{
  "vocab_size": 15790,
  "init": "normal",
  "lr_head": 0.00906,
  "schedule": "wsd"
}
Below are experts of layer 6 (counted from 0) of a mixture-of-experts language model. Rows are named router (the router's row for the expert), up (a neuron's input weights, with its number) and show model dimensions 0-223. Each number is 50 + 12 x the weight over its row's rms, rounded and kept within 0 to 99.
After each expert's rows: a language model's description of what the expert responds to; "mostly gets" lists some tokens that are sent to it at least half of the time. This comes from a sample of Wikipedia text that the model never trained on.

# expert 3
router:51 57 57 48 55 53 57 55 52 34 53 51 50 45 53 44 55 40 54 50 52 46 51 60 52 50 53 51 47 65 59 34 59 51 51 50 47 21 41 80 32 41 46 51 50 45 53 47 53 52 23 53 69 53 49 42 44 61 41 59 68 43 73 59 42 73 51 66 75 71 52 53 34 49 52 46 70 14 52 45 39 78 45 62 61 55 35 79 45 69 51 52 49 52 57 32 56 41 36 59 46 29 49 44 50 53 37 61 56 30 40 66 39 30 79 84 49 48 49 50 56 46 45 51 46 48 44 49 69 49 51 56 39 44 55 54 40 66 40 30 39 55 47 54 58 59 52 43 60 59 28 50 47 48 49 57 39 46 84 46 47 50 46 54 53 60 49 36 53 40 41 56 54 49 66 54 46 54 66 50 55 37 38 88 30 50 29 48 68 66 44 49 23 64 58 55 57 75 60 56 45 50 99 52 38 37 57 47 46 47 33 45 50 60 41 60 48 58 42 50 56 25 63 49
up0:63 42 43 45 31 29 25 77 67 52 25 52 64 55 56 51 48 59 67 33 59 53 56 69 55 52 54 46 28 39 37 33 45 50 37 38 63 46 50 25 48 29 55 51 39 49 36 63 39 52 75 53 56 37 43 54 43 25 36 53 52 58 62 44 48 41 38 42 65 23 47 48 47 57 60 41 59 61 45 47 37 42 31 62 45 45 36 47 38 84 47 54 56 68 48 63 49 52 34 72 65 52 68 36 47 49 50 64 39 41 45 73 63 62 48 45 71 59 19 56 35 58 29 57 46 53 39 65 37 48 62 51 60 51 50 57 38 60 43 78 51 40 45 35 45 60 67 57 43 54 53 64 49 50 42 63 40 55 43 54 65 35 50 71 51 38 55 56 54 65 35 46 70 19 59 56 73 63 51 60 40 71 51 51 42 33 66 42 43 37 60 40 54 68 41 45 40 56 64 55 47 45 67 45 57 46 62 50 52 66 53 36 46 46 30 32 53 64 47 25 50 38 57 50
Description: Tokens inside list-style biographical and reference entries, such as years, "in" after "a character", name pieces, and office titles like Bishop.
mostly gets: " Ham", " Richardson", " Ball", " Canton", " Unit", " Pen"

# expert 21
router:48 57 71 43 75 72 68 68 47 26 45 43 58 41 59 44 56 44 44 51 55 46 56 39 45 51 64 46 53 51 63 21 53 48 53 45 37 28 51 72 35 39 55 53 55 45 47 44 44 55 40 53 69 59 49 35 50 67 38 69 67 53 71 73 43 74 57 58 83 70 53 66 35 52 50 56 60 36 46 24 42 70 40 62 52 43 39 84 42 55 49 52 44 46 49 22 73 39 40 52 39 40 48 45 30 45 44 64 54 29 36 57 40 32 74 83 50 53 55 62 65 42 57 55 47 39 42 39 59 47 56 42 16 44 61 60 43 61 50 29 47 64 40 62 47 48 55 29 53 47 26 65 57 47 54 44 36 51 53 47 37 54 50 58 62 55 55 30 42 50 59 53 51 50 65 49 36 46 50 54 59 50 43 64 56 49 46 50 58 50 41 40 27 64 57 62 48 72 53 50 43 45 56 55 56 45 61 50 25 43 26 33 40 59 40 40 51 57 33 46 45 27 57 54
up0:46 51 44 48 70 43 24 54 37 49 40 46 36 36 55 62 48 32 57 11 35 60 33 44 54 35 68 42 51 47 44 58 59 34 58 76 53 54 74 21 56 44 75 36 46 29 35 58 48 52 40 40 40 50 36 52 34 29 65 53 49 57 53 66 51 49 59 18 56 59 40 73 52 57 32 57 53 60 50 64 23 58 44 65 52 43 26 58 52 48 41 55 30 50 50 35 46 34 59 46 45 47 57 52 50 63 59 58 77 55 53 38 76 45 38 42 57 30 42 47 45 36 48 43 40 39 32 38 61 29 33 51 41 45 61 67 46 38 31 43 48 56 62 54 34 55 34 55 41 26 37 63 45 58 51 53 59 48 53 55 59 55 59 74 47 51 65 69 50 65 68 60 34 50 48 48 48 63 58 54 53 48 61 31 48 48 36 49 71 49 45 31 38 76 52 35 44 56 40 68 41 55 39 70 48 44 50 49 55 43 47 34 54 53 50 62 44 33 74 44 49 43 50 62
Description: Bytes of Cyrillic, Chinese, Japanese, Thai and Korean text and accented letters like á, š, ö, often in native-name parentheses.
mostly gets: "á", "š", "ó", "ö", "í"

# expert 5
router:48 54 56 47 53 51 57 60 51 34 51 48 51 44 53 47 55 42 55 54 51 49 54 64 51 54 53 51 52 67 61 34 61 51 56 46 46 19 41 77 37 35 47 51 52 43 51 51 52 49 30 54 65 51 50 46 46 64 44 56 64 52 66 56 40 75 52 53 76 68 50 55 38 51 49 49 70 12 52 44 41 79 46 63 60 52 37 86 44 63 48 52 48 51 57 27 59 44 39 58 41 30 46 45 50 49 46 56 54 29 41 66 41 20 80 81 48 49 48 55 53 45 50 51 49 47 41 49 68 45 53 54 38 50 54 50 38 62 44 29 44 56 43 56 52 53 52 45 58 55 30 50 49 48 50 54 39 46 79 42 46 52 49 51 54 56 49 31 52 48 47 54 52 49 62 57 45 53 62 51 53 38 39 93 34 51 26 49 78 66 45 51 22 66 56 55 55 74 65 52 44 53 99 54 41 38 57 45 46 47 30 49 50 56 43 56 49 57 39 48 56 14 63 50
up0:51 36 44 52 48 65 59 39 89 70 76 33 50 71 51 42 65 45 47 45 58 30 48 63 46 59 35 42 51 48 55 50 45 44 52 51 45 64 41 42 48 64 59 57 84 46 53 23 64 41 45 64 79 56 43 40 52 41 68 36 54 54 50 60 42 52 61 58 54 62 33 55 41 54 57 57 63 52 44 36 55 61 55 49 46 37 42 56 73 60 53 48 44 28 63 70 28 69 49 42 62 38 35 71 52 32 08 64 53 61 30 56 49 31 64 44 40 56 46 56 27 48 51 52 23 62 66 64 37 49 46 66 48 61 36 80 39 49 56 63 41 30 54 44 37 44 63 62 60 53 35 39 50 64 34 52 56 54 45 48 32 44 49 57 55 41 61 55 61 52 69 42 46 32 64 53 36 57 49 40 42 57 52 59 53 54 58 63 57 52 32 37 46 55 45 67 59 33 59 37 72 39 42 50 32 57 54 60 50 43 65 32 44 72 53 51 57 50 53 34 63 49 63 51
Description: Mixed group: at and from before places or institutions, service/route/program/tour nouns, and word-initial pieces like Cor, Far, gar, mar.
mostly gets: " service", " mar", " route", " Far", " gar", " Cor"

# expert 28
router:49 61 57 48 59 51 59 66 50 35 52 51 51 46 51 45 55 45 55 51 50 44 54 61 51 43 53 52 55 65 53 40 64 52 56 47 48 19 45 72 31 36 48 52 52 47 54 50 56 54 32 54 67 53 50 45 47 63 43 54 69 48 69 58 45 76 51 64 75 65 50 54 35 48 50 46 68 10 47 44 43 74 45 60 60 47 34 81 46 63 47 52 48 52 59 28 63 46 41 59 45 25 46 46 50 45 44 57 57 28 42 66 41 23 82 83 50 50 50 49 55 45 48 50 49 47 42 50 65 46 53 52 41 47 56 51 34 71 36 32 44 54 49 53 55 55 52 44 53 58 32 48 49 51 51 57 42 45 72 47 46 48 47 53 54 59 49 35 53 42 41 54 51 51 62 58 43 53 62 50 53 37 38 89 36 53 29 50 85 59 45 49 18 63 58 56 54 71 56 53 44 55 99 55 45 40 57 45 45 49 29 46 49 59 44 53 50 59 44 48 56 12 56 51
up0:33 60 71 28 27 62 70 52 55 34 61 45 53 51 53 37 53 50 36 49 66 71 31 65 70 53 58 74 49 51 61 54 61 48 40 30 39 63 43 37 46 64 40 49 54 59 51 69 65 34 60 47 51 58 67 40 51 44 60 57 35 67 42 69 66 61 53 50 36 37 58 43 48 55 84 64 36 49 52 47 29 51 53 44 68 47 48 52 53 58 26 50 41 61 46 30 38 69 43 41 59 63 57 55 46 65 36 55 22 56 53 29 47 44 36 67 37 49 55 56 48 39 46 63 46 51 43 60 36 46 53 28 38 34 51 81 61 47 37 35 51 46 28 38 51 70 56 55 49 54 49 58 27 51 59 45 40 46 45 43 45 52 57 49 26 41 72 95 45 38 43 64 48 38 44 44 51 45 51 40 54 59 55 47 34 56 56 63 41 45 36 57 49 69 36 51 42 54 53 51 49 70 33 49 57 68 49 39 56 76 35 53 56 59 57 73 43 45 55 33 43 54 25 45
Description: Auxiliaries, main verbs and "and" continuing a clause after its subject, such as had, would, was, did, and.
mostly gets: " SA", " worked", " would", " was", " did", " should"

# expert 48
router:45 58 77 42 35 37 49 52 61 33 55 65 48 47 62 45 59 39 47 62 50 75 51 69 44 52 53 62 75 59 53 31 30 53 54 27 56 55 51 54 30 41 31 47 52 07 56 52 54 61 41 49 72 41 50 44 50 56 58 50 64 41 68 58 47 53 51 56 60 64 51 55 57 46 55 28 58 57 57 33 48 69 40 73 47 44 59 50 62 46 55 54 55 45 63 39 50 40 28 52 71 37 54 41 49 63 28 57 63 36 55 51 41 18 48 64 44 50 50 72 63 27 59 50 45 23 38 67 60 54 86 51 67 45 51 65 21 39 30 34 46 58 19 53 39 51 56 56 35 40 40 33 50 71 54 43 36 36 37 61 59 44 53 64 56 42 46 60 40 67 44 47 40 38 64 51 52 62 45 51 45 39 56 63 30 53 56 56 57 55 49 46 51 67 46 48 77 57 50 58 46 48 50 49 42 32 55 60 57 33 55 47 52 53 66 56 57 38 42 36 34 28 40 44
up0:46 52 57 46 50 61 29 48 63 62 43 35 38 50 51 68 67 73 53 42 67 48 55 52 51 56 39 25 46 40 65 49 49 51 41 58 55 61 54 52 38 63 51 22 47 44 51 31 52 56 37 51 60 41 51 53 36 45 51 42 47 41 63 29 50 40 67 39 59 52 54 59 60 56 40 69 65 65 64 69 28 59 36 41 43 45 58 39 50 59 60 56 45 40 39 54 52 53 68 58 48 17 69 29 62 51 49 58 50 55 62 49 49 37 45 69 08 53 55 30 40 39 59 42 57 36 45 50 69 43 50 44 35 47 59 57 50 56 49 33 52 35 52 42 41 56 49 64 54 38 41 26 67 61 51 68 43 53 63 56 49 54 46 44 59 46 24 70 54 47 50 61 47 43 85 47 36 37 49 29 34 64 68 61 31 69 53 38 49 59 48 40 78 29 48 42 52 56 40 53 80 35 40 30 70 58 56 43 68 37 35 53 51 26 46 41 59 40 54 33 44 57 30 45
Description: Word-initial prefixes beginning Latinate words, such as re, dis, un, ex, inter, pre, as in ex-changes, en-rolling, recon-naissance.
mostly gets: " re", " dis", " inter", " un", " ex", " pre"

# expert 52
router:58 66 51 43 50 61 55 53 41 65 63 61 44 30 34 58 52 54 36 45 42 33 55 61 38 50 50 71 45 56 56 68 27 48 63 49 81 39 38 76 22 48 53 59 49 42 53 56 59 60 40 32 57 49 58 72 59 79 43 41 46 40 63 75 34 42 59 49 60 44 40 65 43 50 56 37 46 28 58 37 44 84 56 49 45 38 47 55 44 25 59 67 46 49 64 31 58 47 36 56 66 53 51 49 61 56 41 63 40 32 56 58 32 56 68 68 62 55 47 38 56 26 34 46 39 43 46 47 50 39 56 48 43 46 61 34 53 54 37 63 68 67 56 43 30 49 67 48 40 56 38 53 50 47 36 52 32 59 45 41 21 64 29 51 48 55 53 39 58 40 58 59 54 52 57 51 33 61 37 56 48 45 57 76 41 43 45 38 71 71 55 56 51 60 66 61 54 64 47 52 44 47 88 58 58 28 64 49 47 56 39 43 53 29 48 47 57 54 36 35 42 29 49 30
up0:38 44 46 62 41 62 49 45 54 50 59 61 53 41 44 37 19 44 64 60 45 79 42 29 36 44 73 37 56 59 69 61 38 33 33 63 59 47 47 69 57 44 50 71 72 41 44 44 63 61 54 47 69 48 66 55 50 58 50 38 52 53 39 71 59 45 55 34 60 39 41 72 71 62 37 46 53 51 39 63 43 43 51 36 45 35 53 59 18 49 56 57 56 47 52 50 42 49 42 64 44 54 42 43 53 65 46 51 55 65 22 63 61 66 38 70 69 24 34 64 58 50 41 57 52 32 54 41 57 81 49 34 72 69 52 38 54 54 40 51 59 51 66 42 36 50 64 66 45 52 26 62 58 61 50 62 36 63 61 52 43 50 48 64 38 44 60 53 71 67 33 47 51 46 47 48 55 51 48 60 20 59 54 61 42 64 46 38 54 47 74 56 68 56 58 55 31 55 43 63 76 51 30 51 43 50 53 32 40 42 62 67 55 36 25 60 50 49 53 47 39 50 69 61
Description: Coordinators joining list items or clauses, mostly "and", also "or", "but", "&", and semicolons separating names in lists.
mostly gets: " and", " or", " &", " but", " nor", "-and"

# expert 59
router:39 32 52 50 57 78 51 41 49 64 55 51 44 52 48 41 45 64 34 53 40 53 53 66 45 75 54 40 77 50 44 40 40 59 49 33 41 47 50 62 39 54 28 67 42 37 49 52 66 51 62 56 53 41 58 38 53 55 51 69 86 59 52 32 49 32 50 53 39 21 42 43 42 55 45 55 51 44 49 39 48 41 43 56 56 58 57 27 60 47 56 67 42 61 55 37 75 41 48 64 61 51 57 38 41 32 54 36 49 34 59 34 47 57 24 65 46 37 38 50 48 42 57 67 42 53 57 56 52 48 58 23 56 66 65 24 44 46 51 58 40 71 36 41 39 70 61 43 56 55 56 51 51 55 62 50 27 49 82 74 38 56 44 58 54 58 52 44 52 36 61 63 38 34 39 23 49 53 57 52 50 40 70 31 54 48 37 57 71 44 61 51 50 64 51 41 38 50 62 62 54 44 50 37 54 41 49 50 86 25 38 54 60 39 42 63 58 66 73 30 59 34 31 55
up0:53 47 38 47 50 58 38 67 45 54 64 47 48 52 39 61 51 45 49 72 33 30 39 70 61 68 39 51 57 45 53 29 23 49 55 47 60 46 40 67 54 63 42 61 50 47 37 68 69 55 17 47 38 66 27 45 59 43 51 42 35 41 62 57 37 54 52 52 50 44 70 40 62 58 59 68 56 40 43 65 74 61 49 32 51 36 61 61 28 48 38 49 39 47 51 21 43 51 91 61 54 34 53 64 64 33 62 46 59 48 76 43 36 50 33 26 60 55 58 39 27 47 29 47 40 42 57 47 45 64 74 38 83 54 47 47 44 42 23 70 68 64 37 69 43 46 48 58 49 50 53 64 57 42 71 47 51 63 65 56 60 56 44 52 67 50 56 30 43 54 36 70 52 45 60 58 42 33 41 61 63 34 58 47 50 42 33 53 51 45 54 33 44 51 61 52 43 57 44 62 52 56 38 49 45 38 61 52 53 60 67 44 43 36 35 55 66 34 37 56 49 46 60 44
Description: Prepositions right after verbs or participles, especially to, by, for, with, from, against, as in used by, merged with.
mostly gets: " by", " to", " for", " with", " from", " against"

# expert 58
router:48 18 36 47 43 51 49 45 41 52 61 45 51 53 42 60 36 60 43 58 31 44 38 61 59 42 47 52 44 61 41 50 36 34 57 48 38 22 67 64 35 36 52 52 54 44 64 53 39 62 34 62 45 55 81 48 56 62 38 60 76 50 53 53 62 62 51 44 49 55 46 42 63 62 59 10 52 36 57 26 46 56 57 66 37 52 45 44 47 50 75 60 49 61 60 64 63 33 51 39 44 28 68 35 30 44 53 49 48 34 38 47 42 53 78 42 45 59 47 62 71 53 54 59 39 35 38 24 37 55 45 46 54 75 57 53 28 65 32 42 51 66 34 51 48 54 54 56 47 51 22 40 47 54 46 47 71 53 54 35 50 61 46 42 66 65 50 40 60 85 71 51 57 48 69 36 37 59 36 52 50 47 58 58 46 52 44 50 49 42 48 37 66 57 49 64 56 41 70 54 46 41 67 42 47 42 56 48 37 50 36 42 67 72 60 69 47 53 15 61 41 39 53 48
up0:54 57 52 54 50 42 68 33 54 36 63 49 51 35 40 56 53 44 44 51 41 75 57 58 48 56 51 49 37 55 61 58 75 20 41 48 36 40 29 55 46 81 56 34 53 38 44 32 64 45 45 45 49 69 50 40 61 50 63 62 56 48 52 64 42 66 57 60 34 80 59 55 79 59 50 40 35 34 55 28 52 48 39 49 37 34 38 51 27 56 53 69 35 56 59 44 40 33 60 39 45 45 56 45 60 65 73 45 56 78 57 57 40 40 61 33 67 49 50 46 43 50 28 55 72 51 57 47 47 48 31 59 57 44 55 50 50 36 29 47 60 54 40 42 67 49 61 48 33 50 55 43 58 48 62 57 56 37 62 37 53 45 31 35 38 35 29 48 59 61 44 51 31 46 53 60 43 70 68 65 28 50 50 64 56 64 61 78 50 58 37 42 63 17 40 58 43 18 46 53 53 44 38 70 45 37 51 42 59 37 46 74 60 49 48 37 65 50 48 41 71 54 50 47
Description: Line breaks ending headings, infobox labels and list items, just before a "- Country:"-style bullet line or new section.
mostly gets: "\n", ")\n", ".\n", "==\n\n", "===\n", "===\n\n"

# expert 30
router:54 57 61 51 60 58 64 48 55 17 51 49 47 41 54 43 46 42 44 52 45 45 56 49 34 51 51 45 51 78 53 32 59 50 56 46 55 26 39 76 32 30 55 57 50 39 49 52 62 61 23 55 56 46 50 29 48 71 40 54 69 59 69 58 51 68 51 54 84 69 42 57 42 49 55 53 64 36 48 46 51 67 54 61 58 51 51 72 44 64 44 42 50 58 59 31 67 43 49 64 40 28 45 42 56 41 46 57 39 43 49 73 32 30 87 72 44 54 48 47 55 49 56 49 51 57 41 36 66 47 57 46 34 49 48 53 29 52 44 41 45 57 43 50 59 40 54 43 51 66 33 44 51 52 56 46 32 47 70 52 43 50 50 48 41 68 46 45 52 46 55 49 63 43 65 57 48 49 50 52 45 16 45 97 46 50 28 48 51 63 38 48 27 60 56 63 61 61 65 54 31 58 81 42 36 40 48 53 43 41 29 41 47 65 47 37 45 62 32 44 50 16 56 46
up0:66 69 30 54 65 47 68 49 51 42 57 85 53 51 51 41 72 57 52 63 47 60 47 46 54 55 51 42 62 37 36 54 49 57 52 36 61 41 48 42 51 35 38 54 37 45 52 51 44 42 53 64 28 51 43 56 57 52 48 50 56 70 24 22 75 48 49 48 51 33 62 44 51 49 55 62 66 62 57 28 84 44 54 62 39 74 49 42 43 38 65 54 51 56 51 68 44 43 66 36 48 65 63 30 43 42 54 38 44 53 39 38 58 41 27 53 31 80 36 56 32 54 56 46 41 59 30 62 48 75 37 49 25 63 51 37 43 39 60 57 43 45 48 46 38 36 44 50 29 43 47 40 52 38 50 68 40 63 63 65 69 36 39 49 65 62 31 37 59 55 58 52 50 41 53 53 32 50 37 58 26 36 64 39 57 58 53 56 54 49 56 39 63 72 51 59 44 49 51 43 59 72 58 47 43 41 49 54 56 51 75 38 31 61 35 52 85 57 56 46 50 22 55 66
Description: Opening "==" of Wikipedia section headings after blank lines, plus table pipes, "has", and "This" starting sentences.
mostly gets: "==", "====", "===", " ge", " This", " expl"

# expert 46
router:50 61 56 50 54 45 59 65 50 32 57 51 51 47 54 47 54 42 54 51 51 48 52 66 50 54 54 50 53 65 59 33 67 54 52 46 45 16 38 80 35 33 45 50 49 45 52 49 51 51 28 55 64 49 48 43 45 66 48 50 65 46 66 56 41 75 51 60 77 66 50 61 35 50 52 43 65 13 52 45 36 84 46 63 55 48 39 82 50 65 51 52 47 50 52 28 61 43 40 58 44 26 48 45 48 45 45 54 55 29 41 65 38 25 83 79 47 49 49 49 54 44 46 49 48 47 40 47 64 51 51 52 32 47 53 51 30 62 43 35 38 55 43 53 54 57 52 46 50 58 30 51 48 50 53 52 47 46 78 44 48 50 48 51 54 57 46 33 52 43 45 52 51 49 62 48 42 54 62 52 51 35 41 87 34 51 37 49 79 62 47 49 20 62 54 56 53 72 57 51 44 57 99 54 41 40 58 45 40 39 27 45 50 60 44 59 47 56 41 48 58 22 61 50
up0:52 47 37 38 45 61 41 40 53 24 58 39 47 15 31 59 56 48 43 60 47 69 60 53 49 63 68 61 54 49 37 63 48 61 55 27 47 48 65 55 51 39 55 31 34 42 35 28 41 44 33 47 41 42 46 54 46 60 45 45 70 39 59 61 59 30 56 70 69 38 31 52 63 42 41 53 63 44 56 43 40 42 50 45 67 69 65 30 31 58 49 40 75 56 36 47 47 40 58 55 51 63 31 45 67 59 57 39 56 59 64 46 48 64 56 20 42 22 42 55 57 41 40 48 60 33 45 60 48 12 51 35 58 55 35 50 49 60 33 44 71 48 45 44 24 28 68 65 35 36 40 51 39 42 62 59 42 54 39 54 55 41 56 47 55 50 33 41 66 69 60 48 39 45 54 57 64 49 49 46 52 37 44 46 69 47 45 54 51 55 54 47 59 50 29 66 40 63 56 68 73 66 36 32 63 48 43 62 42 65 64 43 62 46 49 60 53 65 66 43 66 80 38 54
Description: Mixed word pieces in names and titles, such as India, Nintendo, player, game, -er endings, and capital letters starting names.
mostly gets: " India", " player", " Nintendo", "INE", " America", "bridge"

# expert 22
router:26 45 64 52 28 38 47 64 44 29 39 45 43 52 39 63 63 47 43 26 40 36 23 71 33 33 70 62 56 42 68 56 38 38 62 46 50 46 44 47 36 70 51 63 58 55 40 30 77 45 55 56 38 42 58 65 62 32 49 55 56 66 52 29 67 60 68 64 74 59 52 30 44 52 40 58 50 44 52 36 27 68 36 53 32 59 36 56 22 36 58 59 45 46 68 41 41 41 39 34 51 35 44 48 29 51 52 55 49 21 69 69 60 49 54 40 49 53 32 49 67 51 53 65 41 36 35 62 68 48 50 32 51 33 64 54 56 67 36 38 51 41 40 55 47 49 59 50 40 52 59 54 45 70 56 51 66 56 55 45 57 42 45 51 48 49 43 54 70 35 54 34 69 47 58 65 35 72 44 56 53 28 70 49 42 66 46 52 63 58 51 50 53 47 55 49 29 79 60 53 61 51 60 57 52 59 61 56 60 42 58 51 51 61 55 27 36 47 54 45 65 38 43 73
up2:35 47 43 50 45 38 43 45 56 31 53 57 70 53 35 45 64 42 41 53 65 56 47 70 21 27 63 57 41 48 50 40 48 43 63 64 53 52 62 68 48 67 47 46 42 57 72 31 63 55 64 52 62 46 42 77 53 45 19 59 38 58 50 59 52 51 69 25 39 53 54 61 76 48 60 56 29 50 62 49 31 33 42 48 35 44 33 71 34 54 50 47 61 51 41 48 60 63 51 77 36 47 29 33 47 51 49 60 56 52 43 43 50 44 43 44 49 59 51 78 49 50 56 50 35 40 57 45 37 66 44 59 58 40 55 56 58 56 44 53 23 45 39 68 59 49 47 69 55 36 47 50 42 65 36 67 53 63 40 62 46 61 50 50 38 56 23 58 67 54 28 45 71 63 41 62 55 73 39 63 59 48 60 45 59 52 30 49 71 43 59 62 30 30 55 48 52 24 37 57 40 36 46 70 77 50 47 63 51 35 56 55 46 74 46 45 41 39 43 66 38 46 40 62
Description: Forms of be and "as" after a subject, as in "it was", "is described as", "regarded as", "had been".
mostly gets: " was", " is", " are", " were", " been", " as"

# expert 20
router:49 62 58 47 60 45 57 58 53 30 52 50 50 46 57 45 55 42 52 53 51 47 55 61 48 49 54 54 51 65 58 35 58 51 53 45 45 20 41 78 33 45 49 50 53 45 53 47 51 49 28 55 68 51 49 40 47 68 44 63 67 43 70 58 41 73 51 59 74 68 48 52 34 51 50 49 64 13 50 47 37 74 48 60 57 51 35 85 43 64 46 52 49 51 59 33 60 42 39 58 41 27 46 45 49 49 45 56 47 33 41 66 40 21 82 80 51 49 49 54 53 44 45 48 46 49 38 48 63 52 52 50 35 47 54 49 36 64 40 32 42 55 44 54 58 57 52 45 51 56 30 48 49 50 52 59 44 44 81 43 45 49 48 52 53 57 50 35 50 46 38 52 53 48 59 53 43 52 60 50 55 34 38 92 34 51 26 47 70 65 44 49 18 63 58 55 55 71 59 53 39 45 99 56 41 36 57 48 46 49 30 45 47 58 43 63 49 59 40 49 53 16 56 51
up0:43 65 45 60 40 49 44 57 52 31 60 33 23 51 40 66 48 43 47 39 39 42 73 18 47 47 31 52 53 66 65 69 39 40 50 55 26 59 32 40 55 44 40 30 30 57 80 33 42 60 53 76 44 75 51 48 50 47 57 58 68 37 72 47 44 44 52 30 41 60 51 52 69 60 58 55 55 39 33 50 59 62 39 26 39 54 31 51 45 33 63 56 49 42 49 47 36 52 38 38 64 66 41 55 44 64 41 46 44 49 56 36 21 44 64 40 47 48 42 70 28 48 35 52 57 43 41 55 46 54 45 50 37 43 53 59 38 69 52 65 40 43 67 57 56 47 63 69 42 56 40 49 50 58 40 45 65 52 43 56 29 54 46 27 78 66 63 59 59 56 38 53 69 35 58 46 45 52 51 46 54 77 46 48 56 44 58 81 43 46 74 52 48 60 51 51 40 56 47 38 55 46 23 40 64 49 74 55 64 30 61 48 34 50 47 69 68 48 61 40 57 56 47 63
Description: Section markers == and ----, colons and in or during in sports rosters and tables, plus mid-word pieces of surnames and taxon names.
mostly gets: " Gran", "ros", " beetle", " thought", " Phoenix", " Springs"

# expert 51
router:50 56 54 48 58 50 61 60 54 33 48 47 53 46 54 46 53 46 58 53 50 45 49 66 45 47 53 50 51 67 57 30 61 55 52 48 48 21 47 80 36 35 46 51 50 43 54 49 56 51 26 53 61 53 50 48 45 63 45 58 66 47 70 55 42 73 50 60 72 68 45 62 35 49 51 49 70 10 45 47 36 79 45 65 58 48 42 89 48 56 48 47 49 52 59 28 70 43 37 58 45 25 46 43 51 51 42 56 48 31 40 63 39 26 82 83 50 48 49 50 57 44 46 50 48 48 41 44 65 50 52 53 34 47 54 52 35 65 41 35 41 57 47 57 56 62 51 47 55 55 29 50 51 48 52 52 44 52 76 45 47 51 49 53 54 57 47 28 51 49 45 55 51 50 64 53 44 54 62 51 53 37 43 87 37 51 30 48 75 60 45 48 20 65 54 57 54 73 61 51 42 60 96 56 44 42 58 44 44 42 28 47 49 64 45 53 49 60 43 48 53 17 64 48
up0:45 38 25 48 47 51 65 59 59 46 35 49 36 54 51 46 44 52 39 39 35 45 38 57 44 48 58 31 39 55 51 46 56 53 44 48 53 56 41 49 55 29 48 50 54 58 45 45 30 43 68 70 54 43 38 42 41 45 28 62 58 51 56 62 51 41 53 41 50 51 41 62 38 79 78 75 45 53 62 46 45 43 36 56 34 56 46 39 68 35 54 60 45 50 58 50 45 21 39 51 71 45 40 56 53 31 50 43 62 60 25 41 57 46 41 40 57 64 31 57 64 42 75 44 32 48 31 52 52 64 62 34 65 35 41 51 39 56 42 38 38 46 59 50 51 63 61 45 47 37 38 62 71 57 63 18 50 33 35 64 59 26 47 37 67 44 73 53 45 52 63 50 37 47 32 72 54 37 52 62 60 50 46 46 22 45 54 80 78 31 56 45 39 52 67 69 45 33 56 39 30 56 42 51 73 52 40 59 59 35 27 51 42 44 45 66 77 43 65 51 44 59 63 52
Description: Nouns after of or a, and suffixes like -ment, -ors and -ing, plus football position codes DF and MF in squad lists.
mostly gets: " DF", " MF", " Bol", " Suborder", " food", "fish"

# expert 34
router:53 42 58 42 61 50 63 71 75 40 63 61 49 33 52 46 68 53 47 64 56 66 49 60 51 54 63 57 53 79 66 40 64 51 61 46 49 26 26 50 49 46 54 48 59 50 69 52 67 43 48 51 56 51 55 47 61 59 30 77 67 28 42 55 51 60 54 58 81 44 36 40 31 55 53 60 54 31 35 39 39 68 31 65 45 38 44 79 49 63 53 50 35 49 46 44 67 48 46 45 42 25 45 46 64 53 60 79 46 30 41 64 32 32 85 57 42 48 47 67 76 50 51 49 35 48 54 54 64 34 48 48 62 36 48 52 45 32 51 44 49 54 59 51 63 39 49 36 63 29 46 39 37 58 38 54 35 33 74 42 38 58 44 50 68 63 56 44 66 33 48 60 46 42 52 46 38 49 54 44 62 31 50 62 46 41 45 71 65 57 63 41 29 43 54 41 47 54 46 61 43 43 73 50 49 24 70 48 41 30 35 42 36 44 48 46 48 59 35 48 46 43 37 57
up0:77 17 69 57 52 57 43 36 47 21 51 49 57 43 44 31 70 31 56 54 50 55 69 49 46 49 43 39 47 52 47 67 56 29 62 53 67 56 35 14 73 41 62 51 37 46 65 43 46 25 47 40 43 34 45 68 49 49 50 67 69 56 41 53 47 38 63 23 49 52 51 52 59 63 45 38 61 41 57 75 46 60 37 48 53 64 49 53 65 52 58 60 31 47 39 59 65 37 60 33 55 52 65 38 58 43 51 50 50 57 36 57 66 64 62 32 30 55 43 52 41 41 58 59 43 47 36 59 39 53 38 54 55 30 45 42 27 43 63 44 57 62 68 49 61 67 50 21 46 50 45 47 52 61 53 59 33 25 59 35 50 50 34 57 49 54 43 67 55 37 64 50 52 39 64 64 62 61 57 53 60 62 59 53 41 51 34 29 73 45 55 50 28 32 49 47 44 24 31 57 48 53 41 61 58 53 56 44 59 60 39 70 44 36 72 42 66 33 59 40 42 35 42 61
Description: Two-digit number pieces starting numbers in tables, percentages, years and figures, such as 35 in 354, 19 in 1940s, 10.
mostly gets: "35", "34", "37", "32", "31", "42"